{
  "n_layer": 14,
  "d_model": 256,
  "n_experts": 32,
  "experts_per_token": 1,
  "d_expert": 480,
  "d_shared_expert": 512,
  "activation": "squared_relu",
  "moe_layers": [0, 1, 2, 3, 4, 5, 6, 7, 8, 9, 10, 11, 12, 13],
  "router_score": "sigmoid",
  "normalize_top_k": false,
  "routed_scale": 1.0,
  "balance_loss": 0.000136,
  "balance_bias": true,
  "init_std_router": 0.00993,
  "lr_router": 0.000571,
  "vocab_size": 8192,
  "norm": "rmsnorm",
  "norm_eps": 1e-06,
  "tie_embeddings": false,
  "optimizer": "soap_variant",
  "lr": 0.00599,
  "grad_clip": 1.0,
  "batch_tokens": [32768, 65536],
  "seq_len": 512,
  "train_tokens": 537700000,
  "steps": 10946,
  "dataset": "wikipedia_en"
}
Below are experts of layer 4 (counted from 0) of a mixture-of-experts language model. Rows are named router (the router's row for the expert), up (a neuron's input weights, with its number) and show model dimensions 0-255. Each number is 128 + 32 x the weight over its row's rms, rounded and kept within 0 to 255.
After each expert's rows: a language model's description of what the expert responds to. This comes from a sample of Wikipedia text that the model never trained on.

# expert 19
router [139 151  77  75 145 128 158  93  51  47 164 143 113  55 100  94 163 106 120  85 123 138 148 130 143 128 135 178 107 130 161 143 189  98 125  72 106 182 184 138 132 107  99  98 193 151 135 184 167 141 107 174 166  81  96 109 106 188 135 118 146 168 120 163 105  93 148 105  86 115 154 154  95  96 102 132  79 162 128 144 174 116 146  98 131 126 179 137  98 138 195 115  51 163 144 148 116 130  91 198 126 106 120 120 153 124 118 101  93 115 143 111 111 132 150 150 146 130 173 143 137 178 170  96 116  95  61 115  70 128 117  91 145 155 135 136 128 176  66  85 132 142 136 129 152 168 165 156 126  93 136 126 130 164 150 157 155 143 151  91 142 156 127 109 131 214 143 160 145  91 156  94 148 137 101 134 119 162 117 121 111  74 201  97 140 136 117 104  88 137 140 106 139 148  96 130 117 133 153 158 121 144  58 127 107 115  64 175 156  70 153  99 141 119  95 163 121 207  98 147 181 138 156 104 165  92 100 117 138  84 134 120  95 163 179 115 146 182 128 141  93 126 138 136 145 142 158 134  63  32 109 107  95  85 115 130]
up2 [159 171 124 158 136 153 141 169  77 142 143 151 106 164 130  88 154 171 118 179  99 174 116  92 129  79 107 128 112 201 102  91 123 116 140 169 121 152 103  87 102 160 160 124 166 104 129 111 149 138 141 126  79 124 142 168  64 143 190 108 148 152 145 150 108 111 168 114 161 132 112 107 105 114  89  96  96 160 175 146 172 116 121 135 119  98 123 114 105 113 117 162  94 178  65 108 127 153 118 170 156 160 110  72 100 106  97 118 156 120 141 144 120 102 155 150 153 109 102 126  97 108 139 182 101 151  78 126 229 122 132 130 127 102 134 132 124 125 112 141 136 154 126 152 105 147 156  95 109 132 162 145 112  97 121 111 109 111  87 126 121 129 130 141  78 172  74  59 126 151 124 128 114 182 104 198  89 113 140  76 160 126 118 105 122  73 124 210  88 148 146 130 145 131 136  58  86 105 142 114  89 156 162  87 180  79  80 125 119  90  99  80 177  89 137 103 102 189 145  99 100 197  65 145 108  85 136 141 133 124 165 122 107 120 156  80  39 128 101  21 170 163 179 217 146 161 152 131 138 117 126 142  64 150 154 133]
It responds to: States, cities, institutions

# expert 28
router [ 83 118  81 113 146 106 177  99 100  68 129 103  89 105 145  82 122  97 172 125 102  50 147 122 109 133 140 177  71 170 133 128 144 169 137 121 129 131  83 133 170 121 142 105 120 149 102 171 190 171 196 140 128  82 153 137 151 168  99  64 112 141 139 110 107 124 108 104 128 134 154 143 120  82 101  79 118 116 115 127 109 172  91 106 163 123 140 108 168 102 114 104  99 133 118 145 196 140  78 131 152 119  97 142 120 112 113 139 116 112 157  58 108 133 157 158 103 132 139 116 146 132 144 121  71 148 169 137 131  69 135 114 153 171 171 169  85 176  77 148 102 139 186 151 108 207 108 124 160 121 127 149  91 136 135 168 147 116 118 132 110 170 138 138  94 214  73 210 134 160 110 103 156 139  90 200 136  93 145 121 117 116 125 132 193 157 105 144  92  82 103 173 124  51 154 212 100 150  80 114 127 130 165 148 128 129  93 153 118  95 144 124 120 120 162  97 152 154 140 160 173 136 164 132 102 129 150  71 137  76 146  81  50 169 127  82 172 135  75 138 122 132 118 115 109 209 139  90 129  82  77  78 167 153 129 102]
up1 [ 98 102  99 165 108  60 136  95 121 117 115 154 125 101 103  98 161 156 162 120 138  96  89 103 162  75 136 146 164 126 136 113 169 115  54  66 122 175  84 151 219 105 109 153 159  50 157 133 123 148 135 137 109 132 176 119 108 167 118  80 161 117 108 105 142  96 130 111 154 129 164 184 133 142 109 182  76 129 120 147 186 131 100 141 107 109 119 133 178 113  80 170 159 150  84  95 130 130  92 138 154 147 140 131 121 137 111 153 126 156 163 104  75 153 204  83 110 166 125 163 131 155 121 137 125 126 136  68  65 124 136 132 149 123  99 172  89 176 166 155 129 143  94 109 120 119 125 123 145 118 142 176  80 138 111 151 124 130 164 149  78 148 127  99  83  91 174 123  91 105 164 113  57 132 168 193 154 137 182 117 109 149 159 180 138 104 111 127 179 169 123 117 145 148 236 119 144 123 131 115 136 154 171 136 122 163  89 175 170  67 208 142 131  75 141 128 114 104 161  69 104 143 133 101 145 139 106  77 158 168 135  65 158 131  87 157 145 110 141 128 150 202  66 113 143 165 102 169 158 158 129  91 116 102  82 161]
It responds to: Colons and table separators

# expert 13
router [117 100 140 109 150  95 122  99 130  44 156 166 154 122 130  64 108 154  91 184 159 123 153 141 127 142 108 115 114 152 191 175  67 124  81 103 117 167 159 195 132 119  97 102 206 153 106 123  72 106 151 134 134 118 121 127 142 199 106 103 161 114 178 139 133  83  85 139 128 117 115 117  73 128 161 138 124 144 132 131  62 152 157 123 172 116 197 124 153 163 161  95  98 149 115 149 156 142 106 181  90 160  82 145  92 175 190 141 101  58 108 168 120 122 163 154 151 144 127 154 126 139 118 114 160 172 129 124 107 127 133 131 168 178  87 129 138 142  79 138  95 143 168 148  74 140 170 126 123  56 154 125 108 187 167 160 135 210 139 158 127 168 122 152 104 146 101 157 178 139 159 111  92  86 148 130 118 139 126  97 162 152 164 144 107 141 106 161  70  94 124 171 123 151 142 135 173 150 172 164  92 149  58  78  58 130 139 108 145 104 178 130  85 116 110 164 170 147 120  85 170 149 154 144 173  66 106 112  74 143  65 152  60 150 150 147 114 126 108 134  78 152  93 100 114 109 143 138 138 106 118 126 213 122 159 138]
up7 [142 167  96 142 108 191 159 104 158 145 219 160 167  91 152 146 146  94 131 153  98 123  81 144 147  94 138 135 164 123  78 193 133 143 152 132  80 142 156  94 126 123 127 107 145 189 164 205 147 110 154 123 132 117 158 133  77 120 131 142 123 132 120  98  93 150  99  83 128 143 178 109 169 146 129  95 182  86 191  87 133 143 188 124 110 147 129  74 138 151 100  93 142  84 124 196 134 131  87 145 130 140 179 105 129 118 138 180 166 161  89 131 147 129 106 101 136 167 163 171  79 120 131 178 122 188 177 140 137 131 102  85  94 143 108 173 132 139  99 147 111 170 120 173 120 158 117 133 158 178 113  66 126 101 112 126 110 173 169  82 194 176 151 118  77 137 134  90  59 139 158 162  99 158 111 162 111 114 128 157 158 115 173  90 118  94 135 131 133 123 163 125  91 164 157 125 162  53 133 105 139 145 152  85  83 147 116 188  85 153 180 147 120  95 145 149 114  49 100 152 127 114 142 122 142  92 204 161 138 125 187 126 127 136 127 108 141 187 151 114  63 127 202 102 154 160 131 131 105 131  58 106  91  94  97 167]
It responds to: Names of media and companies

# expert 1
router [ 98 133  96  68 149 128 109 136 151 149 150 126 122 100 110 157 121 127 101 105 122 110 173 182 138  73 120 156  80 141 128 118  76 123 179 104 164 171 103  94 125 122 153 153 124  87 113 138 115 141 142 125 121  99  95 136 117 111  86 143 138 151 151 152 115  97 181 108 123  99 165 120 148 156 136  92 111 135 181  93 155 175  62 104  86 155 131  86 137 147  98 177 110 124 123  88 160 138 109 138 117 121 142 141 152 156 122 107 136 107 131 104 120 105 154 129 115 100 138 144 194 118  75 145  73 149 131 136 131 167  88  72 110 145 160 125  81 119 218 124 192  91 104  92 102 163 158 101 142  78 120 177 147 112 159 146  92 154  77 162  80 130 208 104  98 142 150 164 129 121  94  55 175 139  63 107 144  83 149 106 182 149 127 154 122 175 146 119 131 112  59  35 100 110 132 149 168 155  49  94 125 158 103 179 148 145 133 128 126 103 107  69 162 142 141 140  83 192 151 119 128  88 171 163 152 113 119 124 139 158 112 134 121 119 114 168 165  98 131 129 107  95 188 133 148 129  29 133 104 150 120  70 127  54  81  31]
up11 [141 130 101 151 143  86 124 124  59 193  92  69 128 110 122 134 142 135 105 116  99 150 156 179 134  74 159  96 142 138 164 110 137 135  98 144 117 121 141 130 127  60 130 151 141 111 178 168 133 132 127 117  77  78  53 112  55 133 185 130 149 125 137  56 143  79 150 119 181 145 114 168 185 154 119 124 127  99 152 106 103  61 118 169 105 139 116 138 136 113 104 139 103 102 141 175 195 135  92 121 167  83 129 116 112 112 108  87 139 152  99  97 120  79  91 111 139 116 109  96 216 148 149 184 138  83 107 145 108 146 163 157 143 114  74 107 104 117 143 160 165 173 165 162  94 140  95 144 198  78 123  92 129 113 136 187 134 125 139  81 104 195 130 142 100 169 129 112 146  22 141  55 144  95 115 127 110 124 151 139 123 122 127 100 113 190 108  58 139  99 166  69 133 130 176  92  99 126 160 137 161 135 132 132 110 116 131 136 146 115 123  57 113  67 123 159 146 161 102 151 125 126 111 162 149 158 139 185 146  94 131 166 156  85  95  96 117 136 145 136 146  53 185 133 116 142 150 153  98 207 154 153 149 168 100  93]
It responds to: Mid-word content pieces

# expert 16
router [122  80 136 121 108  66 156 145 152  53 193 119  92  95  96 125  75 112 149  91 134 152 149 155 150 131 128 132 103 135 171 122  35  77 112 148 110 148 161 165 118  78 154 110 129 140 145  78 149 176 121 162  83 135 133 149 101 158  89  79 168 106 164 184 133  52 107 121 142  98 169  96 106 128 144  85 163 161  94  92 122 137  70  96 151 117 118 151 194  96 148 102 130 158 169 139 173 123 100 193  97 144 105 188 102 125  63 130 106  97 103 135  85  96 118 175 162 167 139 183 145 160  74 125 132 111  98 135 128 135 107 130 139 155 108 137  76 114  81 137 133 113 104 126 105 178 123  87 127 105 136 176 127 177 203 136 118 176 154  89 130 154  84 153  84 154 154 105 109 125 121 125  89 135 105 148 171 120 111 129 148 113 165 159  88  99 132 153 117 136  98 121 103 109 121 147 185 111 154 103  94 206 131  73  69 164 148 131 109  86 127  77 167  92 111 132 140 151 128 146 162 173 158  98 163  79 174  96 106 108  72 124 145 145 184 109 198 167 111 180 155 147 116 135 111 122 183 148 117  56 130 110 123 107  87  82]
up10 [ 94 110 108  91  66 144 137 134 118 123 124  87 114 110 156 141  86 184 217 153 147 104 136 164 199 128 155  96 126 101 113 111 113 132 115 110 101 133 145  68 115 127 216 151 119 100 181 140  90 187 169  99 140  85 142 104 133 164  87 123 111 134 121  92 113 134 147 112 188  95 174  90 160 114 120  73 122 120 122 103 116 133  77 167  69 148 134 107 145 163 151 205  78 156 155 112 118  58 103 105 103 151 206 126 140 130 163 121 173 136 137 134 137 113 105 123 107 134 183 113 121 139 186  97 105 105 121 119  82 144 162 153 107 203 107 137 102 120 120 135 114  86 116 149  72 163  97 204 162 119 109  99  70 156 125 133  95 157 146 162  88 130 150 188 153 131 145 103 192  64 171 104 134 106  94 140  73  77 106 125 138 138 148 167 127 170 149  98 133  45  86 136  96 164 171 110 151 114 146 114 152 163 143  99 129 120 121  88  82 164 134 122 118 124 104 126 126  96 111  64 130 144 129 121 148 165  87 137  86 199 101 147 161 120  84 144 155 144 121 107 188 165 164 120 155 100 135 127 123 108 107  53  62 116  94 164]
It responds to: Possessive apostrophe

# expert 25
router [105 127  91 113 105 148 137 106 117 115 195 116 120 122 165 163 133 105  96 109 157 113 121 161 147  95 117 124 114 113 136 117 141 142 115 135 134 162 196 162 165  60 149 115 196 149 120 120 202 168 140  69 139 104  42 139 101 205 105 132 196 125 132 127 124 128 121  90 134  45 115 155 103 115 118 131 149 154 135 143  88 124 129  84 115  98 147  58  91  83 112 129 115 226 134 102 153 187  99 181 159 105 121 150 133 170  87 145 125 108 132 108 173  98 137 100 142 179 139 159 148  92 113 133  77 118 156 133  69 100 114 114 133 126 119  92  99 103 138 102 130 110 155 145 124 123 114 127 112  80  58  92 124 103 172 188 107 189  98 197  63 168 113 109 165 169 159 141 128 116 115 131 139 199  73 141 111 107 208 144 159 107 182 104 118 146  79 174  72 115 110 156 155  61 145 143 135 154 197 106 157 137 146 123 110 105  94 129 145 103 171 103 165 131 154 140 172 153 147 149  90  74 139 119 110  86 185 129 147 106  98 142 124 131 181 126 178 140 126 116 173 138 143 119 117 184 117 144 117 133 123  89 117  70 125  72]
up12 [ 98 111 105 139 117 100 163 139 136 129 134 154 121 127 150 120 144 134 149 134 142 122 144 108 224 128 130 126 190 125  69 107  77 182 130  86  94 139 103 138  90 120 174 151 112  68  62 123  86 119 127 119 146 162 122 135 144  94 167 128 123 164 195 115 147 111 125 134 142  83 114  64  67 107 127 159  80 131 115 193 151 115 158 156 111 118 165 147 165 158 185 145 138  98 178 115  99 108 118 139 124  53 137 154 177  87  86 121 121  99 120 136 159 130 117 128  34 126 103 180 101 203 159 154  98 154 167 118 168 114 109 136 138  96  76 167 150  57 112 133 105 157 161 133 148 110 118  93 146 134 151 123 109 113 172 171 144  78 134 141  87 123 104 145 141 121 135 168 135  98 165 104  97 116 111 187 156 131 137 139 145 109  46 128 154 113 146 116 130 142 168 106 114  94 132 142 149 128  89  95  83 114 160 199 154 127 134 135 122 120 170  30 172  96 121 144  96 144  82 131 101  96 136 180 156 105 118 136 141 205 115 193 126  81  74  93 161 154 123 146  92 121 107 123  90  91 175 161 107 169  81  27 146  95 100 132]
It responds to: Pronouns, articles, as